Below are experts of layer 6 (counted from 0) of a mixture-of-experts language model. Rows are named router (the router's row for the expert), gate (a neuron's input weights, with its number), up (a neuron's input weights, with its number), down (a neuron's output weights, with its number) and show model dimensions 0-127. Each number is 500 + 50 x the weight over its row's rms, rounded and kept within 0 to 999. Numbers have three digits each.
After each expert's rows: "comes before" lists some tokens at least twice as common just after its tokens as in all text; "gets" lists some tokens that make up at least twice as much of what it gets as of all text. This comes from a sample of Wikipedia text that the model never trained on. Tokens count by the router's weight.

# expert 207
router:471551438481462474410546596536537483449525573557437503558482544550435540457434515520480599457543490423391439467459425558525461465520619496459485445518586533405551453421463531438539446510442471550428487492532432483444552466548533461457537472417481438607469566601573468441442547469538490501477450480481459453442513475459479480534471495480505528568433470490541506492408468554453548475567
gate0:518490418497505521572483463532466538529468597511455424476515368612491475452555504477512540573460498543468552379555498571463494521543490522478443519504493464549574418492507605484446491480436539487541425548580579454514441407555408530419514369499497451576531520543399463587482538507547490511467493537498525499542464489543456489466484477556521522486556452522465588491556521432425493473596
up0:465533564468491447466505536484560556535531445491503460456526564508460482624539476516399508434516526526451446546430419484566535484455462472495582512513441473506551512481480495404622558499561476513436490528458475541517549519485517473619492565549462479458433595444469526447556475526485469481515516513523544587560458539591632492470556497476460525457323554547489462570469513588482561535526
down0:522518472619425527447486554468457448527486531557548539477469533471486452534492474484461497534430505431452464567452422436548470467433454547412559533584481444601479477449412460495479394501538485444464529465482477565465550552521516524539483470515409563621461485566495606601508462504483444496595468464541569601464509482529592491541463464515505564479451530599487445501427570548483551513554
comes before: "-", "|", "==", "The", "===", "In"
gets: "\n", "\n\n", ".\n\n", " =\n\n", " |\n", " ("

# expert 143
router:539561460486470420457518596519579447482501576547439483516460531526436533474399511542445529499527492423378447441503462557529467478588568513503464513528643514457612398481510523419557460541477453501517476504538484441506523446490565502512570495463417455513466507560505456514425525479526481457445465496472443452446599514437406420591478488586481539595425477492583508483463459536466500514509
gate0:492583473449457525614582528514444487494484600436605516443464458556585488414515540489481473505541538494526532510553475487544425531474516487533560447483520464619529465517511518539445483520523560450508521554496516411430490479437492561407539502448461463552345495538562468470467562478544546380475533484484602584526496534496594461553504496531561434388504504492483472561531431470514417493516
up0:487436530486497546475542507545578550550474450521357481410514570552482450567448465520467527614579559502487480541525489548440494503523508478459556540528445524478545497608523482597516490482470493532486460476521480470487511576496422419424480441478460505628497562478534528518513538539601537600484498517514461376523509494517510597626518434453434574504488432519503589545540593520497510545539
down0:551346439496490578470470502507534585489430560498547464439519500472552581551511510532496490464529377409512493509491454509446480451600542447473461488497503541481528539534558484567464491456481479476529446470493376589489501376487529474595496510508476509533538462452527550463448503529468442625421461513548558520428472507449522449590543478383459514516521561599523489475507465497567578575491
comes before: "-", "|", "==", "===", "The", "In"
gets: "\n", " |\n", ".\n\n", "\n\n", "==\n", ")\n"

# expert 201
router:526558425511472493396504557578525489460505561522405484559509538502497566479496504497449551422525449472501450505477456518555431483496579585457439455520539575442543461438448552447508481536448455585505445552509432425474628483539544459462543418473470490546416590506554450458463553500505464439486442423504416405461516554457455457534462433508458512589462446494508551482420422584437534453547
gate0:559516505501554490554456409446556496504479465497492516501525489461572497482468462535572497511508547376543435524462570541539526511493526488543454453596443451551520434416493529475464485513559336461558454503570404583507551469602500510502479436521595421451515483512515498524570507529562412465504483485525475460470533600497506487595382506484529503527560505545485514479495516651404560538458
up0:497484464513484462425529616559475491511534662506498493564499520517463563482493516476472480565471456527455545495506430485530499500476516457454555497469587539522494546600509533456496416457418629556472492500505586421531493476371492504465504546432385458611438503506500516477402504467532523522464491525487532414523475526527400482454518507533390533504410469496526533528576569389540556516511
down0:428482491501499519500449566535540475552507454540420468437553544545421483528424523520392508487475455463440486364516470574493558505500489537490525520521440579433580486506506425495528390451487536461528453554443407466442498551454547509425507521480606444462402409537454534455510456378582457481527459433469501526562521499505480414542442487463542514527514505528604547550508488432388520463523
comes before: " The", " In", " He", " It", " This", "=="
gets: ".", ".\n\n", ").", "\".", ".\"", " ."

# expert 63
router:522526447529405479450568569526518507402485502617475493565442525501483533482475531597458550479531391471470428383444485574516501495520529521493403435563532564499545487436472516431476487554435485529458477594505478439489588362540561453436570470471471449491388494517575471418448547454544486424490429468445485470470538510443446399509498486533458558561456486535511525430497495521481524494507
gate0:477514521499412489533490480567446471407533377509443542506481563490550473504427447564530591525548469536538475430539623520520527462492534490577548544473480487501465490542533450429528552530511539569495529429477520454460517388466427517491399532460482505552470487482509450439386453460507552522587542525461450540425485500575535479546527504474538490514566594498393519573563612449369522490503
up0:480580451484513468632499658543510493493552521579502584600520574507426531549508465526456540454511451458498444430501520602492497453511449487427544596511572592536479495500431531454455569461495652469473485523535423480490545458534497505422492488491532445492474450487593561531455445481495540520484396499485488474465475562616528454473475456474571471471576499528501431469470531475501513417515
down0:510433455492449486457432464477550568494456445514573474568490463523490433532498588509447499503539464473538565532472458452549466561448558490508540489479506346483462418464581565585404509479451503495495481512509594406589484543451523392431515496558508539483525504477476552537528527532548477523400524555470551462491616486420480483646540469458482441504550392467478448511555460497573456493549
comes before: " ", " the", " N", " H", " W", " T"
gets: " |", " of", " in", " for", " to", ":"

# expert 215
router:534600447496469468425493531565517475498518594569482492587446490576478563414460520510506506481548476416477451375468370551532459446582497493502477424520567527486570499511456487440521463533442455509475464550605511392481523435527520452459599412507470459533424532522487446458471499479538496441497396422495487467491544494453437420516460476498467520544405408549528514455474511573516595482508
gate0:460593517512507445528441563528506529568459578481591455494483559498516400420459453521443466471402554504455537473503471463561409479592472467557480550485448493423450477452360447501487538541510492473509461470447501512452490657459529460480522426535540617545517510489508447479535481540586415501473482544495440463481472519425449609535440548466586493532456482465454479395503513565495465545491
up0:499512589507467446374457581528533490460517438539547390501440547570474452595391510525440502496531521561496499507538479572531515480434400548490434511475438521486429499393407431502472435560522542502423454464505554467565441443537527472573503471504467516425638479437501402551531471463491425455460539547497491510460478508502503474509503550493441484567463492499400490517489459628511555495494
down0:523559544478531539480542492515477498503468527427482458372485398497372484521472444551507466432553497528525531496531539557521473544497475569599502509550488483398432472494586561487481470509506411501604484410512552491579511601459423491528461543545474480552468485479359461503354501518424521528574506546393538560521509544467455543515533512502477535493459442440496562537497435424556499514439
comes before: " ", "-", " —", " ·", " L", " N"
gets: " |", ":", ";", "\n", "-", " ("